Weights of a small mixture-of-experts language model, trained from scratch on English Wikipedia.
Training: a variant of SOAP for the experts, 346M tokens, 5940 steps.
Below are experts of layer 5 (counted from 0) of a mixture-of-experts language model. Rows are named router (the router's row for the expert), gate (a neuron's input weights, with its number), up (a neuron's input weights, with its number) and show model dimensions 160-239. Each number is 50 + 15 x the weight over its row's rms, rounded and kept within 0 to 99.
After each expert's rows: "mostly gets" lists some tokens that are sent to it at least half of the time. This comes from a sample of Wikipedia text that the model never trained on.

# expert 19
router:39 47 46 30 60 68 48 46 57 55 42 64 89 59 20 40 61 45 64 65 47 55 34 59 61 38 80 81 46 34 63 56 68 39 63 56 38 54 68 74 71 54 51 76 52 43 50 45 33 55 66 42 73 65 59 46 51 77 52 42 19 46 52 48 63 41 82 57 67 55 48 52 40 65 66 53 24 49 67 77
gate3:71 29 35 84 52 23 24 56 54 63 51 54 70 52 71 53 52 85 37 36 69 45 37 57 57 60 50 66 57 53 30 68 65 57 68 63 25 63 56 73 63 63 46 44 53 42 65 63 48 41 51 46 78 58 55 38 72 52 49 50 32 48 72 55 74 51 83 52 51 69 71 61 34 42 44 50 59 65 63 35
up3:71 36 75 60 20 08 41 55 21 49 50 58 47 25 60 64 69 79 68 41 46 34 48 59 27 51 55 47 38 53 31 59 58 74 60 46 49 50 36 52 49 46 52 40 46 54 67 68 48 47 59 43 56 35 45 31 63 35 58 56 25 41 57 59 66 71 77 54 49 57 36 66 24 34 47 34 70 39 23 72
gate4:57 63 56 74 20 60 42 67 50 62 32 72 50 55 68 65 30 29 34 53 51 66 69 60 71 63 46 38 41 39 42 68 45 34 24 40 56 49 56 34 36 38 50 31 69 58 49 17 62 55 34 37 52 56 34 40 70 55 36 43 39 37 35 39 65 26 55 60 66 36 53 64 56 20 61 66 62 58 49 28
up4:38 62 48 39 32 33 53 64 48 63 49 48 39 51 57 61 73 54 48 50 31 55 27 36 53 57 54 73 13 46 70 61 75 73 71 44 77 48 42 30 23 85 46 46 79 50 34 69 44 29 69 59 18 52 46 29 19 23 43 56 70 61 61 48 55 69 66 60 33 44 58 26 62 69 74 58 71 55 52 50
gate5:66 33 80 44 54 64 62 32 48 83 36 48 40 79 54 74 58 40 44 34 36 46 36 44 46 56 50 58 51 52 69 47 52 49 43 84 43 32 44 63 55 63 45 39 62 51 68 27 67 61 23 58 34 57 52 48 63 58 09 31 59 72 36 63 31 56 53 47 22 68 46 76 72 43 54 35 55 57 80 87
up5:74 48 44 62 76 34 59 58 50 18 35 61 72 50 79 80 67 11 45 33 43 47 22 44 34 27 59 41 67 39 50 38 36 35 44 42 52 54 35 75 61 21 64 75 38 45 47 52 54 54 65 70 60 30 54 57 30 51 53 49 56 54 09 36 61 54 47 53 33 85 07 27 42 31 73 53 44 49 56 63
gate6:28 50 64 41 48 43 42 66 45 47 71 40 35 52 31 33 47 58 53 47 52 47 72 55 56 42 41 63 41 35 36 31 54 57 43 38 35 88 53 67 57 21 52 58 20 46 51 50 52 71 95 49 51 63 49 49 51 81 62 26 32 84 47 29 41 39 34 40 38 43 42 37 52 56 40 52 55 72 94 63
up6:59 37 52 46 54 54 67 47 57 28 90 71 25 22 16 49 75 41 35 39 56 56 68 51 56 51 77 52 70 49 24 47 50 52 41 49 55 71 70 69 51 57 20 63 41 35 53 46 50 75 44 37 47 36 07 48 65 52 68 84 41 63 61 45 68 55 43 69 67 72 84 71 29 64 55 57 28 57 63 75
mostly gets: " $", " 0", "°", "\\", ".9", " (6"

# expert 22
router:54 29 30 39 40 59 63 46 11 26 32 42 42 80 35 45 40 52 78 65 32 62 50 65 58 61 88 46 58 55 77 36 89 62 51 41 30 40 33 49 41 58 61 64 54 26 53 32 46 58 74 76 16 51 19 52 36 64 47 49 62 34 80 47 68 62 54 25 64 30 39 46 37 59 57 47 56 68 84 62
gate3:61 45 26 78 71 72 59 36 62 50 63 19 53 61 55 95 38 49 20 51 74 66 10 50 24 50 59 49 58 57 58 55 27 56 32 43 56 73 44 58 50 27 63 34 37 47 38 31 44 66 48 43 14 39 56 37 73 53 42 53 47 43 84 61 21 44 60 30 79 65 42 40 53 63 57 38 41 57 57 56
up3:41 61 62 56 45 70 23 30 51 52 46 41 47 38 61 39 57 93 71 48 28 45 50 85 53 50 49 58 37 79 54 39 23 45 32 58 43 38 74 60 44 29 49 46 38 19 24 56 59 79 28 67 65 50 59 45 43 49 66 32 42 48 45 37 51 73 44 53 56 71 38 56 64 71 69 32 24 68 30 43
gate4:85 68 54 68 33 59 51 60 50 39 56 28 36 55 61 52 99 47 29 74 55 65 46 45 45 52 49 62 63 55 69 45 75 72 25 33 62 47 40 39 48 31 31 48 72 50 49 38 37 51 55 47 48 53 51 52 54 39 31 54 38 45 79 42 74 51 36 51 71 37 93 26 41 45 35 59 49 64 54 51
up4:52 45 69 55 52 47 59 69 37 32 45 53 41 60 46 46 76 66 37 80 58 59 58 79 61 57 39 38 76 65 61 37 56 49 57 54 69 32 70 53 43 38 43 56 78 43 65 48 57 31 57 38 36 50 57 33 51 40 35 26 43 46 92 61 61 61 55 11 63 34 95 68 35 55 39 81 45 49 58 53
gate5:71 51 95 77 49 48 48 68 55 12 60 21 45 45 41 36 43 67 49 57 51 58 53 44 64 52 52 39 68 55 57 56 46 41 50 38 40 72 49 47 40 46 64 67 50 32 49 30 43 48 44 34 36 33 53 78 44 64 36 28 21 45 70 59 51 82 49 38 42 33 31 40 38 69 51 48 77 67 76 53
up5:52 54 71 47 42 62 26 70 67 45 34 60 48 42 66 48 45 58 49 13 66 42 25 74 70 33 43 56 41 77 22 36 68 49 61 43 39 32 72 65 24 39 49 38 64 15 60 59 57 52 47 32 86 56 60 60 40 46 58 51 34 40 43 76 43 58 37 78 45 58 50 87 68 59 65 24 58 46 50 53
gate6:50 50 38 29 47 43 60 72 58 50 36 46 58 45 48 67 37 73 36 58 42 55 55 60 63 65 56 48 47 32 46 60 55 80 37 68 21 48 55 74 41 42 73 56 36 27 17 35 62 36 43 34 48 56 48 40 46 36 53 40 46 62 50 23 47 32 41 39 56 39 43 55 43 29 67 40 46 62 41 44
up6:51 48 58 54 32 47 39 49 67 61 76 74 49 73 47 34 60 42 44 57 48 54 36 37 33 45 56 56 27 51 68 27 22 50 63 36 45 53 48 39 39 59 41 50 42 77 61 53 70 47 70 59 51 59 49 46 72 42 46 58 51 17 51 38 65 55 58 52 81 66 57 63 70 85 40 77 22 45 43 43
mostly gets: " they", " has", " have", " who", " would", " he"

# expert 14
router:62 43 37 27 56 81 50 40 54 52 47 43 62 57 24 59 49 46 66 64 35 60 47 59 44 40 81 71 44 51 54 64 59 46 49 66 25 52 55 83 84 56 55 75 58 34 61 49 65 80 69 60 50 57 69 50 39 74 55 50 35 49 61 24 59 51 83 63 45 47 48 27 39 54 67 63 32 44 55 60
gate3:27 47 33 31 53 35 74 67 52 61 71 71 66 62 76 80 75 57 47 70 76 53 43 63 27 42 40 89 30 50 50 65 76 47 51 42 35 84 42 52 48 29 33 69 61 50 36 48 58 30 73 43 69 25 47 51 42 29 30 34 53 18 40 55 39 63 50 44 42 53 64 64 78 48 46 51 43 29 69 67
up3:77 57 70 54 46 38 50 50 08 92 44 40 36 33 42 46 76 54 47 43 47 45 56 66 43 42 56 50 35 43 53 52 49 40 64 51 68 53 51 55 20 46 72 39 41 45 42 45 53 64 36 38 35 41 59 48 52 40 51 65 54 59 34 66 68 66 12 52 46 54 54 44 47 13 43 34 59 55 31 67
gate4:63 50 52 29 44 41 18 43 59 46 67 49 45 65 54 60 57 58 65 48 61 77 48 39 50 50 68 51 70 43 28 59 43 63 56 55 58 42 79 66 94 76 50 27 50 52 40 73 43 32 64 41 36 68 47 70 51 40 59 25 29 55 67 51 69 84 51 58 47 46 48 42 58 42 61 78 56 34 54 45
up4:30 26 44 58 07 70 50 51 53 35 43 66 37 45 33 68 34 13 60 44 60 67 31 36 60 59 99 79 59 61 40 41 41 38 50 72 47 47 43 77 41 47 30 64 32 50 54 53 43 32 66 49 71 75 77 71 27 63 69 62 33 36 58 37 44 72 57 51 46 58 58 28 26 55 48 60 50 13 67 82
gate5:37 45 62 42 49 48 57 58 40 52 36 54 65 82 50 46 17 61 47 54 61 28 48 52 53 69 20 43 59 52 36 50 31 57 43 43 26 48 52 61 65 50 68 77 61 72 63 54 51 55 38 63 50 47 67 70 35 61 40 35 46 99 54 38 42 21 33 39 75 52 47 21 64 33 69 72 75 48 54 32
up5:34 32 59 77 51 58 60 38 51 47 53 70 47 55 60 66 75 46 48 42 44 52 72 33 39 44 70 57 50 71 37 54 78 36 22 64 63 41 32 33 52 54 57 32 44 22 43 52 52 43 56 45 71 66 61 56 66 39 69 42 83 35 41 89 30 75 45 56 49 50 28 57 33 39 59 40 44 88 38 72
gate6:59 56 43 50 61 48 61 51 62 45 44 44 65 28 44 36 56 48 43 63 38 70 64 43 43 45 61 48 22 66 73 76 45 55 43 38 67 77 52 68 48 66 57 54 33 60 78 66 50 60 89 36 35 45 39 50 51 56 36 61 27 75 47 45 32 88 36 08 45 60 49 36 57 38 40 60 51 68 56 37
up6:47 56 71 47 72 67 50 38 45 78 42 37 21 73 42 53 48 48 73 48 54 43 42 44 38 63 60 47 41 46 51 55 45 61 63 58 44 65 52 40 70 63 63 69 62 47 27 36 62 58 36 52 56 49 77 64 23 68 63 44 52 40 49 45 65 35 61 41 03 31 57 44 29 69 24 34 59 52 40 45
mostly gets: "°N", "°S", " Authority:", " (195", "_", "_{"

# expert 21
router:39 58 54 48 50 46 50 51 50 56 33 42 59 71 43 52 66 42 38 57 52 56 48 55 42 31 67 63 23 52 25 85 63 45 43 88 38 43 45 48 46 65 34 45 58 54 54 62 49 70 64 47 26 55 52 59 46 62 58 42 47 57 34 44 67 37 68 71 49 52 60 57 58 60 74 51 49 64 99 47
gate3:54 54 51 46 27 45 58 64 35 81 75 54 50 62 48 36 49 44 44 57 41 60 62 36 62 45 28 56 28 43 58 34 52 37 47 49 26 48 88 61 58 73 58 52 72 57 46 37 45 65 53 65 23 33 62 55 74 55 62 69 10 39 37 57 44 54 43 66 43 39 49 86 35 73 45 76 42 62 87 20
up3:60 61 36 40 19 48 51 64 46 71 54 37 46 64 50 47 44 39 46 51 22 48 63 47 55 53 41 64 59 37 49 28 39 41 39 54 57 53 79 41 47 63 56 44 57 60 37 34 52 55 48 51 34 09 71 66 70 46 67 49 22 41 56 72 50 55 43 59 43 48 48 71 45 61 61 69 47 54 82 46
gate4:49 22 53 34 61 55 52 40 46 36 40 63 61 76 56 62 38 44 37 42 74 27 57 76 35 53 72 50 33 63 34 49 45 34 49 64 03 12 40 51 50 49 67 57 45 57 73 43 75 36 46 72 65 42 38 98 38 40 64 49 57 62 42 51 23 75 65 45 76 59 54 39 50 41 66 69 35 53 77 33
up4:57 36 29 55 31 25 59 38 54 40 60 69 54 49 62 30 63 52 43 59 10 43 59 65 44 43 52 56 56 47 54 51 66 80 38 33 39 45 53 45 58 41 52 92 88 31 68 46 61 72 44 55 62 41 60 72 43 60 62 61 64 62 39 38 38 38 50 69 71 57 64 37 65 49 34 61 40 42 38 72
gate5:45 59 31 56 40 73 34 23 22 42 43 47 37 66 43 66 45 36 61 63 28 51 54 38 45 43 52 26 25 57 54 71 65 70 35 47 40 55 69 57 60 53 61 52 45 72 62 38 55 60 49 37 76 41 73 48 58 39 42 58 45 55 22 53 37 68 50 44 28 61 44 49 45 49 52 28 34 64 65 66
up5:81 54 59 55 61 21 57 73 64 55 53 51 71 19 56 26 36 49 45 42 53 57 15 42 58 47 54 68 80 42 58 48 37 44 57 60 55 50 42 49 43 46 52 52 54 45 49 48 45 23 62 44 13 49 28 36 40 44 46 32 60 54 84 72 60 50 67 60 72 07 49 54 29 56 43 76 70 25 28 49
gate6:69 48 70 42 42 45 47 92 62 55 64 35 60 63 43 71 45 46 38 24 48 57 72 68 35 49 39 73 61 57 42 74 49 32 64 42 41 50 45 65 52 59 45 40 38 46 68 45 61 69 42 36 57 20 66 37 43 61 41 65 42 65 52 40 66 80 12 72 68 36 58 30 50 74 65 50 39 53 59 65
up6:29 41 66 42 44 48 57 60 41 42 60 99 50 49 43 35 33 63 72 78 52 49 44 42 57 49 68 34 48 89 34 14 23 57 47 39 72 34 56 44 64 37 56 43 61 60 57 49 49 30 63 60 34 60 46 42 52 46 51 43 32 62 27 49 44 41 43 43 39 49 39 38 46 40 34 99 29 62 60 39
mostly gets: " the", " his", " The", "The", "'s", " this"

# expert 1
router:58 64 21 62 69 64 40 30 57 42 56 43 64 63 38 59 43 31 41 62 52 59 34 44 52 51 86 31 36 55 35 50 55 33 31 45 27 28 30 64 50 52 49 68 22 53 48 59 71 64 62 59 38 58 57 76 23 91 49 42 54 67 66 35 77 56 36 52 73 25 48 79 72 47 57 50 18 50 50 55
gate0:31 29 16 39 47 44 51 23 40 54 55 28 64 51 55 87 66 32 49 64 51 26 38 34 50 55 53 53 64 45 46 71 56 33 58 54 39 27 39 58 65 57 62 50 26 77 60 47 77 59 51 81 31 33 69 86 84 46 47 20 52 51 43 25 44 73 38 48 59 60 48 56 45 68 28 37 42 50 48 61
up0:46 34 43 25 52 71 76 36 72 72 22 79 55 51 44 73 27 51 45 48 36 34 48 43 60 45 40 62 52 40 28 36 53 43 54 70 49 22 32 54 35 21 67 27 56 59 45 38 27 51 33 38 26 25 33 54 64 48 30 34 40 51 43 51 41 57 41 45 50 68 43 30 27 46 17 37 38 39 71 39
gate1:19 51 65 51 60 65 38 48 74 45 36 75 32 48 67 56 32 69 38 69 68 44 51 83 59 54 39 44 58 31 72 85 73 73 59 37 63 55 63 34 67 33 38 62 32 66 56 62 55 22 52 43 43 64 49 35 51 61 25 69 61 55 38 49 74 32 51 60 64 41 35 43 45 61 59 46 41 47 54 63
up1:46 58 56 34 51 27 68 45 33 30 58 61 69 45 44 67 70 40 30 46 52 23 66 48 43 40 75 41 19 51 61 66 63 57 42 49 45 64 40 48 61 31 53 33 79 66 50 62 53 63 59 45 43 46 39 33 58 38 84 47 63 42 54 66 56 75 41 35 39 40 16 54 55 77 32 47 28 48 62 33
gate2:59 51 37 52 42 49 53 42 52 55 59 64 65 51 73 64 62 66 25 28 48 67 46 45 33 64 25 45 56 44 41 32 45 58 76 48 27 31 51 71 53 53 50 60 23 43 58 35 66 75 45 32 60 37 37 59 52 72 53 71 47 37 46 83 48 05 72 47 49 57 52 50 55 47 70 37 48 44 59 54
up2:55 76 86 67 49 38 27 74 15 59 45 84 52 67 56 73 49 46 58 77 61 44 76 33 67 71 44 36 42 71 60 36 24 58 63 34 47 38 65 42 56 28 48 57 31 43 59 20 51 49 43 68 74 46 30 50 48 55 36 43 48 43 30 71 60 06 54 52 50 50 35 63 78 45 63 47 69 17 64 66
gate3:51 58 20 50 64 61 17 43 25 65 58 66 48 63 61 51 65 55 65 63 50 52 64 49 60 36 40 59 20 27 36 54 59 76 52 92 60 54 64 24 56 33 64 18 38 50 18 34 45 46 27 60 54 56 40 48 15 43 24 33 48 63 90 68 39 23 26 39 52 64 40 63 61 43 27 40 56 72 62 40
up3:48 64 65 74 37 43 37 47 54 66 31 47 47 54 60 68 65 71 64 41 51 32 42 52 40 46 86 62 50 44 49 49 24 65 51 57 43 53 36 60 70 53 24 61 58 45 33 59 44 31 38 43 37 82 53 35 54 65 46 63 58 45 33 50 63 56 68 47 52 29 57 35 74 49 75 39 45 19 32 45
mostly gets: " by:", "==See", " also==", " Total", " Genus:", " Date"

# expert 16
router:32 33 31 53 49 47 36 47 40 36 46 50 62 80 20 53 45 41 77 81 63 57 60 61 60 67 50 54 24 42 47 55 48 55 42 45 33 51 40 64 36 69 60 62 50 59 29 64 77 69 81 43 48 77 54 55 34 71 39 48 69 54 63 45 72 48 43 34 68 39 39 35 40 67 53 31 58 52 59 50
gate0:37 43 42 65 51 65 48 56 60 51 42 64 54 51 61 45 44 63 58 68 49 60 54 61 51 49 45 62 58 42 26 57 77 30 46 60 66 37 42 56 46 75 59 47 37 65 65 49 75 65 57 52 54 40 28 52 66 43 65 53 48 60 74 29 40 16 57 67 75 66 49 40 28 48 32 22 39 62 52 50
up0:48 09 60 40 51 40 35 57 55 55 54 48 55 19 56 42 36 37 72 27 70 57 38 69 43 36 35 67 63 59 38 71 68 61 61 15 14 47 45 34 61 28 29 33 65 51 47 28 20 85 36 55 40 50 52 69 80 48 43 51 41 39 64 50 43 66 52 30 42 29 51 49 38 52 50 35 35 31 64 41
gate1:33 60 64 85 66 59 39 48 38 57 59 50 49 50 58 30 50 45 63 28 62 63 62 37 52 39 50 57 72 86 53 61 55 73 47 62 52 51 21 71 62 28 43 48 36 35 57 52 98 27 84 51 31 55 52 62 48 37 38 77 66 44 67 31 44 56 38 40 58 23 69 47 43 74 38 55 45 60 62 24
up1:57 61 87 38 82 61 40 63 33 38 61 32 17 42 53 45 23 23 58 58 44 67 64 55 37 60 51 56 56 58 46 38 66 57 34 44 87 58 44 37 55 36 47 45 70 31 71 39 31 40 37 38 46 33 42 66 39 63 43 51 56 51 49 38 56 62 35 39 47 41 51 47 48 57 48 52 48 66 41 56
gate2:27 43 58 37 49 46 67 41 24 52 31 24 66 47 72 51 47 45 34 55 47 55 54 42 21 53 55 75 25 49 42 62 51 39 37 54 31 61 51 63 41 35 66 67 74 61 59 51 44 39 48 65 58 64 40 11 53 54 64 54 42 55 60 58 64 65 98 51 58 45 53 49 32 47 64 62 62 55 66 40
up2:60 29 61 45 36 54 73 45 34 58 40 38 69 56 48 74 35 34 47 62 54 48 52 41 26 52 53 56 40 61 28 66 54 29 35 53 38 58 61 58 26 35 62 70 69 44 45 33 60 46 52 53 49 72 42 17 51 67 60 55 34 64 59 59 70 76 80 73 38 47 72 37 37 62 46 51 43 28 43 30
gate3:64 51 41 68 68 21 26 53 58 27 43 65 49 34 52 32 48 67 52 38 66 56 60 63 27 50 56 20 42 59 60 71 58 53 33 83 52 30 78 44 43 58 35 36 29 51 77 70 73 60 35 56 73 59 74 25 61 23 46 51 66 46 63 31 53 24 57 41 56 85 41 74 78 63 59 44 61 36 75 50
up3:68 40 75 48 31 72 42 32 67 65 37 37 55 45 74 44 57 49 18 44 30 60 44 50 45 42 31 65 70 10 84 44 56 58 64 49 48 62 39 38 80 41 46 19 53 41 44 24 31 30 40 40 22 49 37 83 36 59 48 37 76 38 64 44 50 64 41 62 61 38 48 36 33 64 48 56 32 47 43 46
mostly gets: "),", " and", "s,", " but", ",", "\","

# expert 23
router:46 50 42 40 63 58 32 48 47 46 57 49 56 50 36 57 60 58 60 65 53 63 51 57 73 36 52 51 35 40 17 59 62 52 41 73 17 34 54 81 74 61 48 64 77 58 53 64 36 43 47 26 51 45 66 61 47 53 58 19 14 33 83 39 60 49 36 46 87 38 58 85 57 52 49 45 38 31 65 81
gate3:50 66 41 23 38 42 43 45 39 38 58 42 40 49 50 68 37 53 51 49 43 62 43 58 55 44 44 60 43 39 29 21 07 20 36 52 62 54 50 49 75 44 50 51 45 50 40 55 52 29 65 54 74 55 21 42 47 53 61 65 44 60 57 22 38 52 32 56 41 45 65 46 64 47 25 14 55 68 64 63
up3:54 23 61 84 69 33 59 58 60 63 16 51 74 66 46 26 86 35 30 52 43 43 63 37 55 52 75 40 50 38 71 67 77 71 63 59 43 70 62 32 45 41 45 52 60 48 51 45 69 58 16 67 39 33 48 67 60 72 30 23 58 47 41 54 51 43 52 55 46 60 47 69 34 45 62 63 54 30 47 41
gate4:39 43 39 35 36 58 38 41 30 61 64 52 64 48 51 42 21 65 47 67 58 36 51 99 55 44 63 42 51 58 66 60 47 42 42 54 32 22 68 50 52 66 66 49 40 66 58 55 39 54 73 18 54 28 63 67 40 39 62 20 35 41 43 61 45 91 18 58 87 56 86 59 31 49 26 65 39 50 57 53
up4:33 30 61 55 63 59 59 60 68 31 49 46 52 56 48 44 82 30 62 27 53 69 64 26 43 78 45 62 49 36 38 36 46 36 40 54 70 61 20 60 37 44 42 68 58 40 65 52 60 49 09 63 67 50 38 50 53 71 56 74 40 45 38 40 72 35 77 56 34 25 23 38 70 46 46 34 75 49 38 44
gate5:42 31 47 33 59 77 39 71 72 40 19 40 47 21 60 56 57 50 52 49 42 50 52 52 55 35 49 51 54 26 44 43 80 70 64 61 46 44 33 58 58 56 35 36 44 64 83 63 56 45 35 48 68 58 61 39 64 66 16 35 63 62 46 45 62 49 77 44 74 25 61 19 72 47 14 41 53 18 48 73
up5:56 70 72 45 53 37 61 54 53 31 70 72 22 82 39 48 33 32 45 48 58 28 23 54 58 44 58 48 61 69 61 62 56 49 38 27 58 62 62 66 69 40 43 32 48 57 51 48 63 68 55 59 77 63 28 28 45 35 26 35 39 48 61 65 32 57 44 54 35 51 35 41 28 35 47 50 57 48 30 11
gate6:45 33 34 30 88 38 63 45 35 36 61 47 38 32 49 49 47 64 51 81 42 35 68 30 44 37 66 32 54 50 40 30 59 54 40 56 65 43 64 53 65 58 47 65 42 54 57 45 50 52 47 37 50 48 24 33 51 55 30 48 63 53 63 59 38 35 40 41 79 73 15 82 58 61 41 71 12 46 31 54
up6:48 75 47 48 56 30 53 49 41 27 53 48 60 34 64 52 48 58 55 49 38 49 32 45 52 32 43 59 45 54 30 33 35 38 45 34 44 61 54 26 44 60 45 52 47 20 51 54 60 50 55 19 58 53 45 47 41 76 52 61 43 40 31 45 61 25 69 69 57 66 72 68 52 41 54 62 61 44 36 55
mostly gets: " (P", " (A", " (D", " [", " (F", "("

# expert 15
router:31 67 57 46 73 63 44 61 28 69 45 20 84 43 34 51 62 55 56 53 50 57 78 61 53 40 57 57 13 19 40 81 74 36 39 54 33 55 29 42 36 81 40 48 58 52 35 47 38 58 54 49 24 33 55 64 48 69 46 42 28 44 51 43 69 39 84 52 94 43 39 61 41 47 52 51 50 69 99 50
gate3:29 38 18 65 65 37 42 29 54 62 69 52 77 61 31 49 61 74 44 47 44 38 53 51 32 38 44 46 38 68 48 23 48 48 34 39 57 61 40 45 32 45 73 46 44 18 54 40 62 45 72 42 47 66 30 32 48 53 52 52 34 57 46 50 65 49 58 30 48 45 28 44 60 79 55 50 36 74 76 26
up3:46 43 46 35 65 27 35 52 49 24 39 63 99 60 30 66 38 54 33 15 53 48 37 63 36 39 55 45 51 06 51 40 47 50 53 58 45 61 24 51 58 68 63 48 98 36 37 58 49 41 45 46 39 63 52 75 39 60 43 55 28 26 46 67 31 60 90 40 64 40 39 74 35 63 45 42 42 49 50 56
gate4:66 51 38 47 65 52 68 61 60 61 42 57 49 44 45 59 71 27 81 49 37 33 61 30 61 27 40 52 56 66 72 38 81 67 46 24 31 23 36 43 00 67 62 57 65 62 45 54 58 69 68 53 67 59 26 56 60 54 01 30 45 48 50 64 61 57 33 40 26 31 60 43 59 33 21 54 49 74 51 59
up4:44 58 35 45 52 50 72 76 53 52 50 65 56 42 31 58 68 30 68 50 57 36 51 29 42 07 36 43 46 71 69 58 67 55 47 39 35 32 48 27 20 75 58 42 70 81 66 61 53 67 65 54 61 65 21 46 78 50 00 30 49 64 43 62 48 64 62 45 37 52 53 54 66 49 20 61 56 67 68 43
gate5:64 63 48 61 61 59 21 56 11 88 59 66 21 45 38 54 45 65 61 50 40 57 70 34 37 64 48 44 57 62 54 49 56 42 69 45 50 20 57 47 71 48 33 66 42 55 38 47 62 42 23 81 51 46 49 76 52 63 35 38 80 55 51 64 56 65 48 56 76 31 56 72 53 63 36 38 43 52 56 65
up5:66 59 46 69 65 49 28 56 42 77 56 49 42 48 50 57 54 57 40 54 49 55 69 60 44 46 34 37 28 46 59 53 61 38 71 37 32 19 67 40 65 58 31 62 49 44 46 54 55 46 20 79 63 47 63 74 53 61 48 31 71 58 39 71 52 49 71 69 74 34 56 75 54 69 44 34 63 57 68 46
gate6:46 35 48 54 56 46 54 62 26 89 50 56 39 48 54 47 56 88 36 53 57 63 54 58 43 48 68 61 64 33 39 22 38 58 58 27 64 48 39 40 37 40 47 22 60 31 57 47 61 47 39 29 14 65 34 52 70 40 56 36 80 44 59 47 48 32 48 21 52 32 90 31 43 41 42 51 60 44 63 46
up6:49 53 44 67 37 25 67 58 73 68 33 32 64 64 44 27 73 42 35 14 71 53 57 40 16 55 43 39 39 39 15 63 56 70 26 22 69 87 62 44 17 34 43 50 49 52 46 41 47 51 40 66 52 50 83 78 78 75 27 46 59 63 37 69 52 28 46 56 50 23 38 77 60 25 50 38 51 43 37 55
mostly gets: " his", " its", " a", " this", " their", " two"

# expert 8
router:45 58 39 26 65 68 53 44 49 59 42 40 68 38 33 68 52 50 76 47 48 51 37 43 44 33 78 61 51 52 58 48 45 63 38 59 30 62 50 50 77 54 41 69 56 40 58 55 54 75 54 66 36 48 73 42 34 71 51 53 35 34 81 05 57 55 53 57 50 51 39 37 43 50 59 59 45 38 59 58
gate3:24 60 70 46 42 53 40 55 26 34 30 47 60 73 48 39 43 42 34 43 70 62 34 58 48 69 27 48 42 44 62 57 28 73 53 85 72 63 66 51 51 61 56 49 46 61 36 58 63 77 32 35 70 48 73 49 46 90 62 27 51 51 37 41 66 46 51 58 19 54 50 59 72 46 57 49 78 31 66 30
up3:71 51 44 68 66 46 49 62 36 73 48 63 35 26 50 34 56 50 72 48 34 38 64 55 47 53 49 40 37 42 38 38 51 36 40 35 34 36 37 70 04 24 50 43 50 50 65 27 44 36 62 76 41 63 33 59 54 40 52 78 40 62 65 51 48 44 26 45 75 34 44 50 42 34 44 70 58 65 24 42
gate4:57 36 62 38 39 24 44 74 55 21 59 61 47 30 99 44 54 35 33 81 55 50 58 67 76 34 54 63 69 52 35 62 55 72 34 34 57 56 34 58 67 81 56 55 56 83 42 42 37 53 51 65 46 25 67 52 34 34 40 47 60 77 42 42 39 55 37 62 40 52 53 68 49 36 57 65 65 80 62 68
up4:41 66 45 32 43 08 46 34 55 77 59 25 56 39 79 52 76 50 58 59 46 83 15 18 50 65 44 52 78 63 40 44 25 61 45 49 49 41 59 40 30 81 46 50 17 52 49 41 42 41 47 43 50 66 53 31 60 31 31 50 61 47 54 57 62 70 49 54 60 59 62 41 48 45 45 64 32 55 64 57
gate5:29 67 59 61 46 61 22 40 85 49 76 29 42 54 47 40 62 30 29 56 31 51 70 30 48 50 74 49 36 39 71 52 37 59 49 57 51 22 51 75 55 53 45 43 81 51 52 51 56 82 53 45 37 39 59 37 50 20 52 39 36 47 58 32 28 36 59 50 50 54 47 73 81 67 44 63 35 31 55 88
up5:62 59 41 58 70 48 70 51 44 39 49 54 70 46 63 71 60 57 52 91 54 63 40 38 43 37 37 60 77 22 49 59 57 49 47 34 28 32 41 20 61 28 76 48 48 38 33 43 51 32 47 43 12 54 42 31 48 58 63 88 53 43 64 37 48 60 55 40 65 30 47 71 28 57 59 45 53 39 25 54
gate6:50 55 57 39 59 48 43 69 55 40 67 56 42 23 45 63 81 61 53 53 54 37 62 26 71 38 60 55 45 45 64 61 40 59 29 69 70 39 63 63 61 23 56 34 66 45 40 64 62 74 48 07 48 72 48 60 52 63 48 27 49 62 45 54 38 72 46 63 14 55 41 62 58 42 40 36 72 54 40 54
up6:63 46 41 58 60 56 65 42 34 54 32 62 61 42 37 62 79 20 67 28 36 88 10 42 68 19 30 41 58 39 56 40 49 52 54 49 37 57 55 52 41 52 32 49 46 41 47 65 46 41 38 57 39 36 63 67 56 45 77 36 46 42 64 63 69 34 40 60 40 41 56 62 44 38 53 44 62 47 52 16
mostly gets: " Binomial", " MPC", " Maced", " Authority:", "osph", " Primary"